Experts of a small language model.
Size: 10 layers, width 384, vocabulary 27523, 61.1M parameters.
Experts: 64 experts in each of 10 layers, 48 SwiGLU neurons an expert, 8 picks a token, a softmax router, a shared expert of 64 neurons.
Training: a variant of Adam for the experts, 3483 steps.
Below are experts of layer 5 (counted from 0) of a mixture-of-experts language model. Rows are named gate (a neuron's input weights, with its number), up (a neuron's input weights, with its number), down (a neuron's output weights, with its number) and show model dimensions 128-255. Each number is 500 + 25 x the weight over its row's rms, rounded and kept within 0 to 999. Numbers have three digits each.
Before each expert's rows: "comes before" lists some tokens at least twice as common just after its tokens as in all text; "comes after" lists some tokens at least twice as common just before its tokens as in all text. This comes from a sample of Wikipedia text that the model never trained on. Tokens count by the router's weight.

# expert 28
comes before: "\n", " ", "===", "The", " ==", "=="
comes after: "\n", "==", " ==", " ", "===", " ==="
gate0:504519516487507499487507483497491476530524503499543515502491527526491467511492512513498512531507514498486511464502533489468473528489445490559538493498500495501456488475496533488486544472507494509494467479515488497473510520466481514500513548520535497497462518506517497476516500486493506463542519454504516492496491553449514493508483491540488513491514538468499499532470552497444537531489
up0:439487490536520478528529538503504508476512510514462484493503524442466506554505501456465484453491532507491471496527501524513483511536517531478520473481430485516505462494462475507501479472515525505483512526527509474534527463458489510520482475486552509498476521498523486500483491461511517488516512498511517547490504512554516511494520489509518500505494556509486530448487502511571527492469
down0:510496481482529472515533475475574482525548522497562474542505504529497511539496457506473505537501518472506479522456489483516490432454514504523486505493475526476531544479532497497491495523506501535553447481517491490455556484534523521463507496492505506551496493490508517498493486488514552493517462516507512508474446494502500519541465509522498487500492490526478479513466476497513481505478

# expert 8
comes before: " |", ";", "}", "{", "]", "|---|---|---|---|"
comes after: " |", ";", " -", " (", " –", " /"
gate0:505524470514508505515500518513517492513523501503495511492541547479492525460505497473499491496485541484503478513495477530490501492535515503501492481493497492518485489494497474440539505511478539513467473519527504485505507554490497492469482516514506479503543500518493504468501502479475557503515515509526510500567524477502458507492497472518513477461474534484487519519455523489452522538488
up0:522499541516496480499464502501522516531493499506571501524541502538504506513510482503507517482485476505492498490506499493438575486490523486518530495529496534517472530536516454535461469500524510520450508506543488466485487458508499492494511507455469508513527491472502502562543539477511474525540505482521495510521488505529554477489517518497474475491490470513480491478529476504509461498499
down0:501453495452513478511491483463521482496502513466504495519504550502525507497531510508422496480499503459483507526508520553486557490497486496534502443499520529528468476466517471493468489511483503505516467500423515504495492480501466512517542528540467525516482513477490484479487508479478512520462471485475473492480479502512520501535478497499483498530532486484483460488518490511479526515544

# expert 3
comes before: " of", " in", "|", " for", " and", "."
comes after: " a", " an", " as", " is", " A", " first"
gate0:513465502502495500520465473528502479445518480515479468496504523494487486516505510511456517519504530512516478458516505483498441513539494529493489462454519502540467466517507531493494537540489521490481467502466473486513503484544501489501506505500521524466489452453505491467495513500494506532515453520508519519523501466484464518472499524457487504474494498491514485461524494446495516489483
up0:484469532496526554520448497487558449482502491544489507506489554478489481551490462465505509503547510533520515491535456531519463504508554513487498476453512512517511498508524495516452505496496529489477480469501499502487485481483511477503474549491479510480533490446498499546506498468478500504479482523501533524508479498512567505471518523492489452466501519485546492486554505463493509508522
down0:510487472526452529484515519520520524488526500484481480505518510537463491467518494492506498435515524486534499497496515497561499451480470534499487499466514455488506501489470490440513500480503522521509473531544515481470512535491493474425497486486493510510480498460497474487451555490421524545471521494470517513479488493508510529457533523486484484512507510458517524508496524482470513516516

# expert 41
comes before: "|", "\n", " ", " 0", " Upload", "|---|---|---|---|---|---|"
comes after: " |", " ", " 0", " days", "6", "4"
gate0:465470545459536535523530451509569489489514529496480488557420497530462487486496479493482506523485517483483472547510500507524492502484489463537510492490522493518478533504533498519503488523520535505495468474501486518486521482471495497528506458543525512522505493504464469532458467496510492499535496500492524497479470504511442501544502552465545501509537537469477506502501498541499534512471
up0:499488471491530532530515483477504510484532505521560502491475493525478507507495530506481488502493466482474449495487492518485497526505467480516462545496502515574519529484514540505511512480530484495468467506486457518494531527472484497523507497525502488507489531504511485522495494448496516491517533519511531497499516498492511501519455557502506470561491519509461482494497537509473471504517
down0:487534449515503465441453495492508499504554461492565510462486472484497516474537499481536491487470483441512513473505498502477506540470519502481498493542502496504513491444516482505472460492507505494468517502481470502517519502476504491470441492502490500479472524477530497495504482504538491531507510498475458473513496536426519505476527441475497550466484493503496483510499511431490487521514

# expert 59
comes before: "-", ":", "=", " by:", "|", "s:"
comes after: "-", "\n", ";", ")", "°E", " information"
gate0:513487468516464500544523530504504495488507479497463457499447509541460551519501545505479478475538531479474518519512520518501550511538455535493476486530517494517477484478471551487507562500494498558505485471465522475518500504503470511504482511485535444476490526545495507491525464505538502495465487514516507506495512529545479509504537515498511505517483524454477497471519505510555505520485
up0:494485517486493453493520480490492495482513509502503483482467532510472540509474498509495488512526453494458512494488540452517527518482468536508508456507533459520474489449478502491493471499530507516451499492462488493528521504495463520520488541439534504502460475508513512518488511525490473501530488486474483439523499504503498467479509530512488482531468503523492488478537509503478496490522
down0:489553531493488504501481529473510527477531517488482532508496471524508511504505492486502528490515507520494461462489513519499529516509516506514509523554479524486465475467534489480480551467512475507471482448490490499501493494512516488491518488488464508494488509510501495469534545463470577512527481465520511521494544579466520545505511529549496500515507510527507511503533479508486509500485

# expert 4
comes before: "\n", "The", "In", "==", "On", "==="
comes after: "\n", ".", "s.", " ==", "===", " It"
gate0:512496475493495530451456502501527481509496423510488533498522480552560472567521501496498500557452457503561496497489484528531506525473524495475500490501478490512532483491506495440498492525506486501479533467472545534493486495521428482475488502496457481478507526536560492475529511466491506491492498507462491506514511484479506482487504497505504451472489476521517486487495492469455508504526
up0:498486482482503494464501471522521495488522447498482498505493522503526494581565467493472501473483469504515487494460507536524499513505535481531524460537470481522504527487499512451483488526480473515514534479506533574478479483486492507524500440492483503483527497548547512477512493470507498523528516509483533518523530489507467475491521529479488480467462477504498493503506496490517500480514
down0:526493509518474514488478534479461504505522502501522497503514499500484493476496502541523503466501481500525451503485532486504499526546522476483535530507474527479528472522513498510515498485513531496485502502497462473492392499490480539474463495490488468468494495515509481484511492496518515518489478488498503522514487468494493514506509509536478521521498496484494523507479504535507516490476

# expert 35
comes before: "|", "-", " -", ";", ":", ")"
comes after: " |", ";", ")", " for", ":", " –"
gate0:502544520475494515454490522494573475487537508513453501487511499495492491518494482536489496526521504493500516523517498474547520548562481512520490482461487491519484507494498517460506523496527492509503496541514540475517491490500469472488503503468485456519520498539479507534479485468517441498511471501522520486510481505511495565506507517483499504506553508445510491526502499526526539525481
up0:441503472513483511533517521531473529532508541525495521491484526466440493480554490527526487509500517468449526531522511472434475467489502510510518506517485478489526514504501489489521496530486526487490473512530460491493499528496494466484482457514510461572511477519484533485469513509518509505551509522513480546521483473501425494503519501554496516494454511500516513485476514493525551532435
down0:443509492525492548489535470509484499515491533528530513531512491509540491489515516510530446497534536513497526507483477539451518494488535506491525522507469520477524514511502510478510528472462510465491496480500508496491499507455507530508525491475511469506555513551518489467526524508516489502476453504493445483469465494528490499522534503516506531493510504516465490526453477487496481505505

# expert 7
comes before: " |", " tick", "a", " Kong", "g", "n"
comes after: " |", ";", ":", " -", " /", " –"
gate0:506471541477516450518507508475452473477475522458527492504477532499496547508498481492465514484472494479491482515517530509502487515499523481519526496514520504476541474556506502487510529513461509491472496462514467513457494494508540498505507491533464431486476506495472507471478562509468527514511480508498511516530523497489559509495453497486552540520509486486556489522470493511526554468488
up0:514519461511494544524502487522483521517531478472489505516517467531529520491463488508474460522475493515494508475493523497510495491491504549464487522496495519459482528479494504490530517524491495485467495545471539499532464505516492490508448496479494512514492502491534503504491470470533467539464483511474474498527472476480432497497525499534468455472478497498473481500515516480505465549530
down0:549515518483534495519491472460542488510498510517492513481515526536496438460507463493487494495484461541489467490479469488470463488476487520489499522456491501520487504535521491532530528492506457442519540528529531496511516508481486506540542502520516490446436471507502453557489479494532456505531551511551496504503461512537491502548503479475475485492481525462512468507472517502497511485506

# expert 55
comes before: " |", " 0", " ", " 1", " 2", " 3"
comes after: " |", "\n", "-", "|", " 0", " "
gate0:527496484467510500507479510493494458529480478425520505503500489489492484480518487505492489479503507499540537484486485523478510529480481446528519515515544527510498534517496491497566492462446451473520517503532509513454515517540495520477511500497455505483561493505511519506498511514532465522488507483471520485554487474512546524472476474531470543507502480510502443466450530524531503528493
up0:503533518499526513505510500482533482492455470499503480511541510518492441522501453529484465497512490531477567530525498505490471530458492466518523492521476502454421485485511509488524507448512512478519499490505488488554499479499503530491543528487500481519507453499516467510467500485476489498567491474493522475525454511547497474534506488508507500533497481461470496433485512467504569489530
down0:498534475514498526485502477463475509514469491543513506473503493490471501489474517499488480499507483517489483502454515513468531495520505529475493471479528549480511519525459472537503531500535510485475498524532534500481493529466486512506480512510481511483460507497496509498483468481509443534481511455521479456485475494472524522530525520533515492493475499484554486486488560499461484506457

# expert 13
comes before: " of", "|", " in", " to", " for", " by"
comes after: " the", " a", " was", " an", " as", " The"
gate0:508476536472472508459478477527459504466439523528507511499516509459491495495518485493525500489455509472495498492521507504504459417544540482486519545526505473474451507529535490493485512485507505528515545473501482496496494460506485465463491521550473459515506514472481490483463466514461502508513546547481502461483470477494510587532512469501545473500538473470466508525531481481526482487514
up0:493525472492480509513521497488448462468481525486582536543499483521489514512493512533495487494462477474466545547483482501468448514446523503482529478489491512524510510516479505503472510407553536479440527518526548484484467506478468531502491492490508476523504461474520500497490501482475494506504481501463513500509526491497512480487510488486521495505519529454482509495492514513547535496486
down0:497476528532498477498513510474475524457433499556498497503537531502481491540502474468503488552493472507471493494487489473519480539534530495500482510518446529493483476493477514474515543523452497507531514524500536513480430421494500549521494463514477490485515519499489457462454488507482545533502493508503522522484504486507496496512464511506490475537479523517553519519531533523525548511495

# expert 20
comes before: " of", " in", " and", ".", " to", " on"
comes after: " the", " of", " his", " in", " on", " their"
gate0:515479516483471461505497488505532489538541556489474455487521500495494505515529507475567456463518502505459486521486520511460492477512493553545504521475549477532493515486481518472532431493522502518512492505506461509489493483475552505493482501524467475501489474483497530469501504477463483541490491458478467509491502507518489503523502504493509509485574510483503420465498498519523473512483
up0:478496514465542469509499496471492494466494527488506470515501499515527515466495510494477508478488513500542480523507514488536508500508491494511464529527502543471496504542506452533480484481505523491519534534496473542473468469447532445484470518472504556486511504492500482494497477515507503463475460497512509482497508497493474502486494511453481504494515499482506495513458522445452473491503
down0:488549537506446562529500497463506483538465533506501490470492474470458525488468490481540535512532498505515496475477535521534481475491537493556483497485515461475510484517520513471507496500501541502526526461526507467448520477534464516513508486491483500463525466487468562466469514513491472520501499541506508512538505431458486533489509486537512482515517483547518507498535515487498481493465

# expert 17
comes before: " a", " the", " well", " an", " part", " one"
comes after: "\n", " to", " such", " known", " was", " served"
gate0:501492488482494482494517468433497554506491522531512458514489489508462523538494472482524508513504532527472494519544506463463478504498484486528500444491505508454527516488500511474535525457501492497482550543482523493480518508485519501550472456495515473523496515475487469525513489468525486512500512472505481484551503521478574474492537510498491488489511500563478529454520550525520502482471
up0:497534539487502512514490475522493435461508486564455473490498510544567492484483500489476493504522463499517485494495469534515496504456507482453507498524532511483486502509487473462460473519500460461503510499517462514501514501460517485447503502500471491484511474484471493502516514526459438496522481453451477485498514489535471485498481506510495500511476456515528500480485494557512473537456
down0:519482579461494474474516498557527474488494480516473486489528483557483498462457498487472473506457468512523489521487513509520519520497486507481509496464459503493472511538474495509510486475498520475544465495486503472468466472486499538513541514495479555507516507535507465514516528494481481503450535475516526529480503466511482472507489497475497502503505513536506497501501517528508479500496

# expert 30
comes before: "\n", " ", " 0", " —", " 1", " 3"
comes after: " ", " 0", " —", " 1", " 2", " Nominated"
gate0:501521520494498532490527482498478508506509523511473488502512525512483491476500453495440513486463474518497515487518508470479500510556490473485507467521494460487470481496514470491477490500489457496541506462475576508496490528539469475500501511505550489511509512535488516538473490471505430508496507496474466526480480472494507544496483487480511504511504499451494494499496487508577572487530
up0:509555459509515523504547502480524517507482488490497542509483512465502486539480502519477482518482471483494488542546506516469515522503537513489487477470510484496461516524483484513517519493523528483504469514486500494504540509527514491491515514479565515499466498490508505465473506414541498532530496515470522518501518491505503511518471509515505492507513518499490546493520462503550526496447
down0:484496468497479510479528487530466519492512458509481541518485499477491497441480468466540463489486493511530524493534483482496505477538490455508502529497524498508516497500548487522518495520471534515489489466495535521517508529489524516510496539493520496503546500542524471449489449515494494492533490534494531490465478488508528489457493457498534510547486503487528444516540464490500470497490

# expert 6
comes before: " of", " was", " is", ".", " were", " has"
comes after: " the", " a", " The", "The", "'s", " an"
gate0:477481488512503523524515481530488512492521531520527523520513573464486510487496509467469484504480522488458463505505514506509499499506504545530467549509468474478508463516529522522448525512529501547527475507543504523458517518487466498505497485512504498511488528490475481552472523481499513476522473518485545489487496481499482492492509502459530539499478519488472478516499480416483531508489
up0:512543502464491500462492476533487521492492484484488477459539498521508503528540483518483491498500439500532543505498542526508499534504518463435475415507504569484496512520454457496478468532438475507497498553509515508504489500487513530540491471496500516452540522528517509486525516466535490541485523531504522504491527494543490510525499507546479467496480523527525509553483534563494491493501
down0:511456501496597481513487523490485529526537541485493525468528546491514530500483450477468503511479503539439487496511566523467533492501482470503534492548490545487509541507474531519461496495502481507513507483509458485549549497511511505511519482538524496483508441492506499515524521494497523491503517505518459511488474523532458537493491506473555514535482526540517493511509486470508511526500

# expert 33
comes before: " the", " his", " he", " a", " this", " it"
comes after: "\n", ".", " that", "s.", " but", " In"
gate0:498460458493529544530499472544474531522444481499482516486462520465429503525488467486524517488562482507483492520506500504507494541513477505481490491472505547496542474492538494486454448477496471503539518528477520465502504457499524514523510470512508475463502501482499469493498507496519493549500509493472489517483473520469482512519454527453513520491522525509475499470484520491527482478500
up0:487527506514477491482514479461500505483532531492512493529568468513506519524505526505536495501481494495506479449497494481501482445527513521469493518466485463526525491491530518451475472495521474467482519451488496483512492520467519456492464482491523497499479527499533517538495510478490537504489527481558488516531521528470484471509539483509532491482487486493527534489471531511498528461559
down0:502499518466478499505459515491514480509496496444521525542514514501513460516495520516537536502501530529476456464441522504489517503481496526526528519552531520508492507499514511503530475516472475448476487513517503507521514475533518522505484492482480489485471514521518509555524556498509466465518551526553497497514523517507475530516491543533501525476504521509527534547532541476505468518509

# expert 47
comes before: "-", "|", " -", "===", "==", " –"
comes after: " |", ")", "|", "\"", " School", ")."
gate0:492480521478492534490519515556495446486546482451492499538507523492548481523522456474523495487503493505515520487473487530506490501488524465506488465480440485533529469486524511474455459490476497489463484444483541529508484463466493488543508497458527471460510538486482512529493492464489467501501498520482511528474540433470458471497507506452520457520497465484433487484508511486504501503534
up0:530495543525499475464524495507469512500486522488481511526487491510535502468533484473520496531514490499567531520558504517491483515544525504516500509475494427516521561528479514531539486557503496501510495503449499505495486483474505468525509488484483504501472487517525513487519480512485511521468524487518470523503529510483488511489526501489519466506538484465488479503494448520519505473522
down0:489508489519511502492465499521511501470528493506500473459496471455490539553478519509557520517510534536518482496514530488466510496495497502496511492471478503477448495529521515466539489485539477457519488503511481471507489481479481478485505493466466499489470502503485495487509431521508459499503505542496506490497532537493524504473477516484514507482457469517508502490458508538483474463458